{
  "balance_loss": 0.00205,
  "init_std_up": 0.0483,
  "lr": 0.0104
}
Below are experts of layer 4 (counted from 0) of a mixture-of-experts language model. Rows are named gate (a neuron's input weights, with its number), up (a neuron's input weights, with its number), down (a neuron's output weights, with its number) and show model dimensions 0-223. Each number is 500 + 50 x the weight over its row's rms, rounded and kept within 0 to 999. Numbers have three digits each.
Before each expert's rows: a language model's description of what the expert responds to; "comes before" lists some tokens at least twice as common just after its tokens as in all text. This comes from a sample of Wikipedia text that the model never trained on. Tokens count by the router's weight.

# expert 58
Description: Word-initial prefixes
comes before: "s", "duc", "d", "st", "p", "c"
gate2:498543545524451363527477532486602535476440567542437551479539445488514529451493456531488522498493566510521537495480453540457522514449497537622471536553535501517550509529414533530548396525472421471424580493612539524510574468554509460506488511486537452569394503600513406436514605463518490635526547537358407533432639515460405537519455504501529451522450548555531511530515494440442497554550497453496517518517490517510484546479522475457458468475528582487597488401494633511510454513518517484508496419531464491379467457428491542492492470489461546542402513422530556490488482548451545535622501507503524486495493502492493493620499544518398485615522459471405538504541541548513503470527
up2:486449533405480487458471467428639513479486451542392502459544474451582590547535429558462499487567449557420550497507463453480430559481497468526518594459568523427524613552482496467524446456491488414386555568482467424535552459561489484532519509515536482508494489389576526588518487382520429564564529502436501517458536577449505486493444465466561565560506397483502513502523487477456461530467600509513513534496536532535470549530509471539467475484509517528597415534467604593540503531514502493419432499544486460433514470460468512448457483512469525486562509453603602545464495486567451566559533541476438498451538422410455480452496576555470502478549454429378437601421546537472462530531
down2:476453494455523449468635542478567572462486492453509485468511594556495588414469474477517562475466506488510562541476516590542532428547559510529567516427492490590464482513516479470535446560513504587570501514530432418530448459542457415583493496427447500607455509516481462507503489500438445516492530580421506529444474438465488378442454515565467440448567497547514573496519453522533517518573496446490564511519597499469452434535559476532508453556484568447522519523445520531516516534464501469520516486426515469508394592486574469484593427463524546359472562527564475484429483450565534443411483391446554417450523567585481531505529481458517500606456533510490433386601522566403529523536
gate3:543500437581428468456477478604457526508460527463545514462478581535623455463487521514517529513482572522470630395489512554516506550525472443470632493425500458542470416506451519393537458470553465502458552513517378502429523522405539467577512504519531517458483496516647395533457410559483528438514567539531427534509513552493481513616481621431456525476480557472485470513458577484481435423485512508506459530514468524495476496489475508519499386524456487570509529610593637410456490431514486522441486431545515537439515542462553451516509539519513417527473447415454488437519545514528432530534510496473480442483521390488488504498474564530514490556449502529483478594442524490562449524610
up3:541530505468489483488534534536476483463491528420533522482501573549655460460518528550487489466532563555452531510539377543555466454455464498550484492511542409445542436460489405464560602410585480514594564563469486491464454475454467540452542510514477457529469405541514427486536445496521500455552626518506465510553546636522452586577546641508428512501563483425375511570497563573490525447475458569473478492496444506509457583562432472560414438518422477541547556596510556446472463522512546526433546494531513487472462503493523558469542506590508452457443518358540531455470523486465451541527468529418465416507512440533502449555484496529497499588433549493442476508484551503533499391542
down3:549435518498483471421508481490600490539480483437504483428632525568463467535640510494476588489467525500503394555523525536530388414503460574542511542440484474472495524452524423613534550583464557483460473413504493491477437504498461576492501501548530574573586494460485462500562571507544514471570484431518478519380510495511503493384513479562495501566517525436618469472490533526473622551483494491414580573647482516399519555506502473479550422450461511529473506462445413425473500444455526475503512549428470492517516443486548444461448524485528432498518525531432514529537416487569473471485476516467471477453527529512425455567578512475429502443450570485387534443513419537483606498552

# expert 34
Description: Noun heads and closers
comes before: " of", ".", ",", " |", "s", ":"
gate0:463545553577430461582546531488511489483494510558639436549461541518549448564429504541540430541609555482532562528505513471593510573501450387468554563435499460534440554530424478490540449528508474590518491510446414492559463485449622464612493536491427515426451500475464539579528511394567544492484493492550534477561521490492473421458507459463542465468550418510495544515389486544557442508545421432444507551451565481451487489552533493557471488512568500575473538568630484444556450541484460529476500474509513577522471502508560521416530512495413490496533617463422467511450517455527493493499401483478547531510498362494486480430549471476556493459510586447465408571500541577429539527441
up0:505551533470451506507487528540524458411547443536589517482477480514583343557509430512502486479515512466499542596487508471593609545464525488484514536513492528555494492594411549530516470585443319537485481444448485531561410507405553463644457531477487535389484486598430522448458494414516488404456538495539534467571488542512518428508527539438522431463531566523513558470507473583513409534541449513461485525440513470441535455521548546535449503522470475562442526500552538561562515519519446516449500523465471535514507418486613533495573482517362481451524530507457450528476491462462546454410520429523477503518535458563460486551612497509551497472505543553516482513360526534400540530458
down0:431462444608464479514515527553528516502513414510454495553494509488533465554508437470500537431538471505557384557502479566482406541527562497447600449520509512508536594513436483527452414465519574390536540555501458521464438595533478473511549411516535439474514547569565509550445511533406492432399473384454442483518519579507488590526474499543564530472377583494500432460514499586505588516545485470465538576601529551486470479450509511517567422550520481535497457542484486578491532551538574536526581539486621553498505501449455522504520562509500453504439410493456514535625467458490500534616564528459445531543444544482532437439458418425501484500565529511466469458417491501473431539395
gate1:547501618594474438483422502479549457547571416587529638446540544433407457549486426456516501499482581463474529489468507547428424445512469514430481450404470554491449491606551505494513437545499471540517489466481514461423510557496478378488569599471462472481517522502543451492520497433555547485452413571533600526425408388474454549528511537460472491492502609642537545508514508477540505559473487446605532514508448406517592526403504537531477453488450478547384537412525512502508413479489459456495504537498474463482452495493508425494527488434433580507491419577553487540472554488438503471454462543529497586409527558590481487480458506520525510537519553478415474479505494497492508414512
up1:493554533494508496572531514459506512527511439562496578511491459496473527491502489497463485519562641490512568421493514541428466554505490450473440475537443514483371432498565468448554516565482525441598489522457452513487470571496526439500410469624403507405442502582469485545524510438513485508543366473583574490478545488565462464480463482555462434464486445570472506517452546520461457526470445502513455660425514488483511594485549432565504447426504506488420572529538490472549455432473506479516461519506542479460478410528492521444490581485466584356500406498473447476510484519483426474528527490466517616489454655546461396488528435584537512491441514510413483472479412515417512462543
down1:502547504391622520488494549539464490539557495399533456451540566517504479493458489539485496445510472454504430465448473484477503561571563460526537517505497466560481424502497469567469602397497507478515497501506477492549586516534435550472509453504609495498562446495515501491568493526429471522349445448459436574522563506554470558416490506507527537564544473549482408590499594484497494452552481552485568538465509584547450469561460620494462484436524382517461465560514382438512439470457460494560569464475458427451471493481440473589411574546508440524598453537536484571495532506545489420486607556535564555504617401446528545472471516434509556523565515457466584558520502521537431554487

# expert 39
Description: Compass directions
comes before: "er", " of", "re", " to", "ar", "ri"
gate2:491594574506547470411589490481527415495468478496557476479442450450412529486565480486501499565580562481476515485510630575591457623523483488532521566441552425499531526513488520488502417468535553425497529593521482588532482587528486374497577541495537556564521506515531474579522466512482519559482519463544522634466555479493531537572553524547515566545419490415499491484535567500519501472401507445552457515480563545471511482439474457443482483589457528517516434499499512527500502461395583512498455572506667465489492514488536435517566584439494529445502511497472483510565443491499518395543480489565529516489484463416505479492502469620519432419568536462391473490553589500430546424568
up2:470544601476490434469547520549497488578452489497593450504499481483452477547476448488545491539563603424477516483464618543563536600571461465500509520455541475496445498469472543457519534461554493458453462569558516579502499575483478348536493532549542566580524524484501480629485477516494557521551498524499459545534545445544517504569568484549462535538423492470532475498554558516401561456418473474568530490473545532510572476502507486443441450621432475557509401534476532488549444430394538536525472572430661536450451513456583482530578546480492476395456574435588545466483503466467533397529562532589544528512476467451523528528437537586518489431532483432453458523540538504491575435553
down2:522529432527475532458396535462436488504483604562398581558521454475509556520625490472509546426488465517533459550435415380449618429525442553452500543548533518499547401500605525538505549492491447565557508555524474424581490479449419492569443521485431591538505441533553504522543461499430431576501506586435458524487505490522549556554519553522440479538556454592592611438497453506472494514410492490574501485470466519504446506500529477495520503506446429528514451413503552538578604549527516452615532595477473593491538500445571511517469493501420437520465528487491507486542464527470462504509493494423534415470458519503560521536424487495471448641519532495547457532493491543437545555590
gate3:508529614494525518493459467445405568574598513471444476394427497594501504608425462478516449464472551532525522557495521482501457500403441448472447458388602517408464427588522491423485498484500459411524462463473458527595447529494518443484509549488521541509493478584502526440535479532463516392453508428516549422595447500578475521495481454450472497484608575528490517495493541550574513510493485475479524458493581508564513546564587568438506464422579469506516488561549525542470507561454520467422429542517487451436595498400551434473508566531514500478539473589511525562546508498485358564477545468563460528468527524523538477517448462558537540522511487498508590576644497533451417473539
up3:532539528483562418480504476478472523532540553563433379391530471559487582568453484549497485448447545472585517442471512449474501554518483461549494520478480462467434430631539451507530449507512491488499514467438451584586468609454491456497467573515575602547519408503543477490610503477487548473467507426475517453503468446554490547543467504617501530496632575559492541564521467464503468435543534483429505475515609520584522527515586488459506494470604583495483484515542551510483407515449466489478488564510483478511527390425541503491467542482523506428555528626543466628422501491554401502462524422589491464461493520456556441502457463534470501488459492457550552587567514561470435464604
down3:527508585492457529637537474464456475441571424525486463498477544505493493506501493553533499439464561569513503500413530476496479498525385454578502497475447556514510598503517358493439509532492526519504520489503550461478514489474456481430478468560421494439549529501493494569509472525522482539576556510506570561523503503436536440481408482494556510375499407573525531506427454523481535493409452514423467529579524444459510560522539543501447561441367512449516552496414460463506530480488530531456463536488521465454636437445467492363538501453445608517515453464524504416445587509467361598426457475476499515536509477585489557503503479502408511519623447463519621402544553533494507449512

# expert 8
Description: Table header and score cells
comes before: " |", ".", ":", ";", " (", "–"
gate0:601442591521469520546459541515531480563461561395489473498498550499497452471575451525425488466474505416464495547464562514529562555577518517423490555531539491468531440495530554573465465449505478452518404493508535517506517578539438449501524579476475480557530559537521497555419655496564535526592516543440561496444465394532462523487575446540529490500459619370528478484569518478536493540561469531548557484532518388510470437437507397561570597456454452476540501510489544503461423482536461530475499528561459527540539499496494526606497460517381538517421520436565407592448570519548491391533495478490598470462476484438488491484549386432431500495516574486475481431438517559515496421489
up0:559497550440512611504449505522462525483590519513514524447544570539484507501632483541412467574331531442517443514503513410443514459518577496428437482534552550495506533496467585593486517471496492495621427632492535515523534614503520474456512591433494540552495473501534507620573621487450465491485489475463490562447450445505485599459538495570573525498463587477529540482529486475511486516549484569549520518541498461611516513415496443516453585491498503498581552530465512583525469473574463627529480578529415543542556479483463511517580521497440478551478511507560380564499506452474536450537482424505555502447471424480593476471541528480422450475472539502417495486453546497532547520470
down0:522471501540473493510448435552492518575557451555496477449515474559488583472496463420488497480453562486539476507527514486529553436472587584529554514453540597405531569464653469515478584471534573511564509489517574446568551499577526552543542422494457487564612354629500465410419471485519514522427531499580515476530497495486419493572469510544483507482479541453472536509560480544592463472474509459534572527551450468553521539580398429526490439549533422509523407537446514426396484529509521504525521422512555549455491527457566480522502500571567533486496481509515431497442506583513485478468431329450520463477537447432565467538524573513531456459560553434574562485481481478490466410487
gate1:462544547450450457467527550424506508526474583559445480432459494521505528537470433464598449435551450488494466544569577500462447495492525502576381485543543462405495573604515485564494521492543496426496469549551487461477444427468462499481490519518469602530431558452558487474534515501494553452461548550446560513495479554467470493435513429494436542566456592542516492424525535579543555454622488462439561653512494435462575507409683496537510436423496511511528466509471524511518585479513482531449563524614483502522535516519557554437529492464450526425538504487464430518450521457532489498470521553571533433449423510580511500572378520473429479525500396488477499539402506581538536554549
up1:515448519446490508496541504508502433543494517508495544496518417476502449544450491465543604488509472539526495530569665527507471503596513528539487414537512525386465474552496460490512446556514455479434459557410563476438483432503505465439420630576463478548556541543505558495520573563531481470488461535396504508476478522521511496434502442486303498535543589451460467451559482640467445446438460533453537443430523437485506495462569507504515545446451575547514552464499504492501544428466551510444595520494434496452543462520566585529487463499536578445422504492505527431424600541466419502460480522536431539460394534546452434518454442433426544512493489523538604511447468562535593503502
down1:449482510495528469573481408524508555537518561437411470509535584480584479563420488470463485489400472501419569468485465491468524559426551582581464468548541487460448423471486584537546444398539490458487413554466499559441567493565529501456473516430391523612429537452547452491523521533479610478428544455516573450474398501469459496485480480483568524474524530518454442519596514389557531529490439568533563460513493504550472455553580616553482501526480387537429498385502527472489607487557479456504427575534510578537422503496411524505501481520636536486534461577512552565498532479530444559416485527483476486394471502527530482593479517458560468553550464525493526499444492508493516497557

# expert 0
Description: Sentence-final punctuation
comes before: "\n", " The", " He", " In", " It", " This"
gate0:477510501592482462492536485490558477539586536547485642435474469431434466500443523484432524513494572415530481459464489485422471516418486327570464522631493497594455425497500609461471463483447526465595533533469472490467524504532485488537484547537466503489559489514463422413432467503445574578525495564516563541502517484437499401525582595433547482508447435484555491470561534459516513443362501492514469507423636496460486557471551503538560447456518490501520498495584439585542479495441490595490476521505558479572444462622487523438447548449541480541546353551444478531570478535479446565508504550454545535563480489559477502465536533526544521529477552514451526483535544515501492401494
up0:450481534474515525539504448575507495565551545540552565434395499442422467549495477563490476535487521520429547408374534539500437574499409526594551552536457441537462540474625430495520490581577492480517551539554486480518518489488459513477505522491534523532554586583518399504560514524502497542560501565479658480541470486452508471544578657430433507551520435541497387471576475450526475427433520504451438552391525529520514505447602465488551489598501456519554563439517414429576498497503478547474447543466431479568505479505597468434467449450488545428517486517427495534464425473467466513539537543495535627514491483542469519448474488519479512565464561561520487581441460504543525537493
down0:583480583490453559408464499470536494553399439457503473543544429582463562451479496493483569514505487524508454494534440492467475495583437472501523486568526463465433572540574409596583571515466452414523475587495538527474514454466466547479580548469573543494453563581473358525497462536517509371422458520530486551371538415388520548461565475534575515459493556480547490500473448439495506567484517487447530472488503559422458437544491456498544435583541503458549476558620565481559509477466523518561442515527455510466422523457454416472571458605459528472522556473429486497526489471526433510563454533481415416487557409484487485438519529488463528488514465425582547546547460510561516536406
gate1:554488460570546485532462507568472502468469379473621468442466538413561502507514480481554425465478526548561490489576517601435494476467475399459509469354379442562534440507425466470515598498514411500507496489515535561503395446575495436487441509517499475536495468490439452372582497435488513518486440516552453490489535508457486440501503450507479432452475542423562430463468491419596438457540405493539486526517541476580493432468489581501534478518451410566544518573486473526478548502527498430468541551545601525530507523475497603536463490520598521506550425396503460502504539588400505512459551509506605542479444485514506392553513459594568526511448493533520464452579458468482461529528
up1:534406454517531439512457509541510482454524507487538555460519436442516453509482491558584453566493556462530472494533480551467520400481509470490501502520461501524513361521426559457528490542496487361492406491573454572640490493510625429505503446487483526441530486510443460453456488372524545593481403495482491538502551489473459530408565524446413507436486591435493482403397511433492456519538490545619473599530554516509475474452503517509494461525470462483521489448449478513458522420527597423474443475542548621553487508479460462628558398490456507441521508374462519544505572598449492552513563468583483482525495503500474451594529504535507489490485505547416451548550505483514504443558
down1:554446499483542543442560512497419513465513504472548521551567441497513563489597597525444476507542527531453522455472535459601555472540561471574451494441578447487543559549452605388466482492546526474482332572447513399505419531436539448553438466524452507457525511512475541502544477446495551426529461463477581470400471534519499493548528501410582469523524531486522535581437469500367535428491478571472490475495511420597539494450472632544486578550575524490572474513432527495533531491516481525526514444505433544506495503468503421547483488461385439491470448506542467611517533369530468546438522479519426480475413495413455582507444532499539516486556492434494473491418601454512502527475

# expert 19
Description: Paragraph and section breaks
comes before: "|", "\n", "==", "The", "===", "In"
gate1:466470338481580529570511513396444556553503576495497385458501601457480560596516469518453479656533532426432437500445523499477519507504437520474467475437492470601574416484473453517554558469524510487530444511540585477515383482411508591506455463640496636533499433476505450528430435590453505536527476556534502524542418532488449444535472454538505481545428443547464437517583488507466529463477493501446587489590518475551464402517478526500498449564505437498507474473434523482493421517468449521570485503580544447511464597474458435472557572532574532558498487538456469525479483458462461553543541453512546530566557531506508486446420521558464507463501459562541532436505514487422455484475
up1:469478388535531589505443514416476518550432494510525426497496516411450529609524512530491440644526520488495456498504571486465548554506386466509505523450477514555529450476405431456536524498496481617466435514547595514546405437460545600577482459650533575546443464481522402467411502589469499499506481540543447512543516549527425454499476464494527500530449445517468441543533553457508464452467452555450550487558491461525481466501486533519525413536504464458536489493468503507475460532419440507570500517552516559579460614482503492479539541502618501500556511469472442544585529549395446535453525462581507558536473496478441533521485447516473469457579442532520468300515578482439521535500
down1:436528492483510434514541462519535473508463547466475515435527447583492458504524513443571472551545522484490518449420456557581492547519365501641455486499496522353523482543380440479596491501451473473536583449491526459449415509542433522538506576531531500607525518504450457588389449483459561469476501482551427511577448536588480479490450569544481463475544579536511565447521551520563519512441575449348481485488516477543472534368553477479531602502634505454529512514523473523551563490547428531425451460487424493595495599479472520514422516499603492543469416537432440527492496484454563498491541457474410517504471431473475471507501439484529512499485520461497419458562513497550571509506
gate2:435573501501533523423496583487460491608450461526517544504450458433429501595513545518502486476546514495560563439561477561535479501489445431544507522424438605493462491482565505441560409510554398611476475491470548527523570463479461426439539580528512519487494512519511494448462499511415413461418490488563500457458622548536467503552346411470482550433554468512596480474545526474471478549559503493553469539458577548507535548467486547478583511595491497502532458517564511485519431589425492460474561497542520568536503544424512524547546526402588438538517492489515487548501382604445553493578595394480430521498470508467437525553465510540543520480568557499497472374420550480460524506511
up2:422472543474522558477402524436487448530561398576407449478481435417522516480539588486461556576493561492527480532467480467430586460523471564483552532592470487602600458519449495446404588518493503523512540487513532441549504595557507472472533470469657523522524543518548538556428551535526432567487517548452486588570500529478566572444507491480411477579402501419594418506513537507476521394392503443505439466463490545564481481481508489473517479573444574436542490463481443489548445470539451489525515500535483450547473480470444451419516454519464520481591448407463569526489522491510555594460520488483551561512497483451528495524458450532384440513491531493414429590559504465501533411454
down2:461532426481497587563508631484413497556566527537455487417531444538493456537522481371559490485549511505482505524545452523445551478519509557559560495576481530505416532439536512508444559536440474497485503483434477426610513577585516459485480516430457456493461482443588491444593470467464559460503471494393488480537486520468531472501437547510520444550554469504514406535552471450442492476407427506462507429594543492483502396538497624503585495516503472599430466556591543438504595597485588456603571524441377537453525403505542520533501476435526465475513528537458497502480467451549574517451566533511454424458547462477585414508457480490498438526536485427529539446503494424433516472553

# expert 49
Description: Line breaks in infoboxes
comes before: "-", "|", "\n", "=", "==", "==="
gate1:472472540506509572552413436419479560506638442533517422402544502480416549553521484517507544565533504446500499531457475562436527474525488434557521563481396480513517503574526538498436437555512534523507483592608470574490579515454381438470511549468557543473564560491569476524546553464507421498570537584505524542524510433477583597451429449514416583569418441456541484467530474523535477517492559472534526562515470455597475557492483426432478459452453522462436539476580500463484498442523487520486489582542439502521548408539502542520610518530547422524562508502553430504476494364397456539449607582508477505451494419546573461470498468455454486427515483479432471487504502521501599496478
up1:538498539454461486558481465449481552459603460563480471339526498490418513514506504515442545573511525427451488514482462497501508461514498477530416574486382482488510503537501551527451502538473517468558532583566453563505511635523397454448485603474528528498608513489528446536517484485561444439635499527543547519544512449487612570453552542416474516486451473476560569549491477534524527507453550396518495527487481490522520591448499437479467430461478474476396476491569496443488482422555491553484480549502424537557525423585446561479536523535511417511514450517588424460490458411404498558453551585531470513457571395535538415509554465549546448443484463428507440472492516515448634506542
down1:428479540491492523443525446425566485554414459558565504540493528516536456461548549415545514456574519524533454513589472485486495449462473510555496432528417509427576474460422546436496446485564430513523514531426484556493389513551483495477533449498551543469527492440548517464534498435527618443530515509536551538463535519474635566523491505458508443489470540596372463517498558491503487433626467504494516521462517534596436567559545497393454519578577569445473522508473573502541414503455544412477575576541411425495533485447435529535483568521468508494438541474406467515516470527620499405471414455564429399497456446518548520460520565544425470459444498500427562524509555547462462499428
gate2:617492522520526522576479451535485506495536378560451501575500497556450562483521567475431522598536495451558411574544506532520500528573564493463514526546513532547440486424550496407503510528461483590482574487557507499518527530573484392407472362545537510414563533469489498545547481446506474506562527496606533547533492549506514513409447503396460499500470437458505452540478477427551526502440616382517549458501539529469467490579463470459542483561517518411405563502501503476457437522565503569535509485631426459559565525463499377439579501534530488589557404518441469466477463501518537571468471514498512477519570468450580420476576526474533506448453456546452504472467461487422470495415
up2:535410471519590551556538456555496456524510441446512461626458479533471536598513534481449480512494491497542486558508482560536461543507558367505469545453501581541421533493509473442576509530521537606365561495494562528507526439619454428450512358599497548454537547520546495434513497425490534399583466458591472455454516504527573516452398451419394449529427436484505432554532442443578544544466487372524521478432448540461554504470462473484510522518511473424472517549557525461491457547556545507482564535519479540465516438507534513582517483503510450529492405531406509539488527490408512484482543508510495534568486469440479434466501515515462598464538530511485482413494467512400581466428
down2:463513470482501562500466551479426459462426578526531581524594441546441552529427497502519532500420407503542604555479483511396530539549512460525412449486419485519523538489516552468458472453498494478504600558504512511507406402541541485580475469524609483505468499478406522555427549524513546526544468520529490558516521492520513479602444564483560546501527511607464522566513483525560520610520489424622579479549444433504449546436560440436456542515499528454503554452553525450561451484576484505536556491522548491570494558381453561469423634453525502446481502510513377427513499507495433465486418462478470535442493556478552516511612570449483610476484511519542535467405536512490571417505

# expert 47
Description: th/w/ch word-middles
comes before: "er", " century", "or", "ing", "ough", "an"
gate0:591536424537563521527408408552476505527430482496434520401494491534509511370453404501488484502522474540586496563488467524543413433481471426500506587448487522387540530500556467458535555478428461537517461504608509473488481540509503448457511421508516413514420494455495535477472418476581557490590503449480442441433493449422568493522461647554558502472501604466532500508470569434546505425599543496423539521469499555530521441497428498522436478523545467462460413559470535488464506503503583570521590466509506500415468496484489501411521554449418422482448532450569431487532451474502484579526593435487505490475453482436504547546545482500492473413444576541551611495509442401512442539531
up0:553496492495531525421426438545446527491497493573447603493387515517633442431515503479492418475536534438555471469467493505457474465583530453535446510483458513462464482465465493486564580421470472522598416456570539494535546537510418535611468396505509512484498665436416545471472446520520399533509395481484510452498488415520431441462466534485469506555520482543578460486443543478567571506575472488483438411477450570477551504542414432453414524626478470490381506519489489458487566531539547559538504423418500534527539490495593486516618514441500527477429546449433420496495433521554490566543491428500488529524445541506439504515514465473583521544497561527532486568501435490529479561486
down0:465569511395483478602447576468464544510539535553501416472512617449434539451475468468585509534518507503498541494507521485494454359514516437504489569524425512539419423523475457402519526532505441560478509516523433499490535469473626584459508484529442545544466450546444550431432497572503502404535606430475482517468522468528467513538533537473471479469586437399445594529619535494404505465529418426513530495559523473486466527466502421475449407556510424451516453492552514537446503418464473502361449508436603495496501575425442529559537485511457567589527426475495447507462476504456496581559543543470551433526469465577481491402530522482625512539439486460472524492460473502483521497478
gate1:459455517427519437564444506508518532517492443495453478595454433633517444564504486511450568463455473541521455524486539540586534461487576431530533486481546480484513533497449525451509436477528470512570452472511535425484456514488520523560494472536500501539536476452599413522407386477487487463567625479514504510560353608502437391572505509398481485551522449520439483538458470504552551500429503539489543464499469576552499441612484422461458420430589471510512454464506521511568431516502538538494447387469557454515475424530529562524498460588471421572417554548465557472605560554551514457522507606541487469485576520470472432568481519582481618469440549544518463469504471543455504516549
up1:438498448394553504545448480465501497474474418589464499558482459682442466563527445484459464428546431466467468510478528574519468472527524497560559548502509529507472570538415517405470433468471500518573465487530495486495452541505470588521453420501512458548504540435446552518478422442515543457549534457493524511471481590482456482658435458429458395514620492470492483513540464498552554452486568533522482485568442554606476374524512423432560528494551397546541518505485555575515472468508617517412429495498485461508463513555446510491510483591484503472375448551500458570595557560461490556489532599511539510449608510441503512554530487509505598535508489494499482425494442505495503510554
down1:462417524488490544458505576440460475450582550564573487486519546486508618461464545498509537430485442447548555437388546538440417536564544462583457502510435450486514544478539444567579506478467512419574447492466564528464497530514478541528538482542428518456561533513345550490570574396488554498385494429445533521562520541559526524495442486506597546554455528505484531587464537497437582519502518487579545429457465512439541443563466435446505473412459502512551435546484510468587537498530464549553500536515489583455602552457530504445444571501540536487444546560415455505461510514427510434565456566519534533633486489448457498539462495396462434433497484497456473442514603514534447539539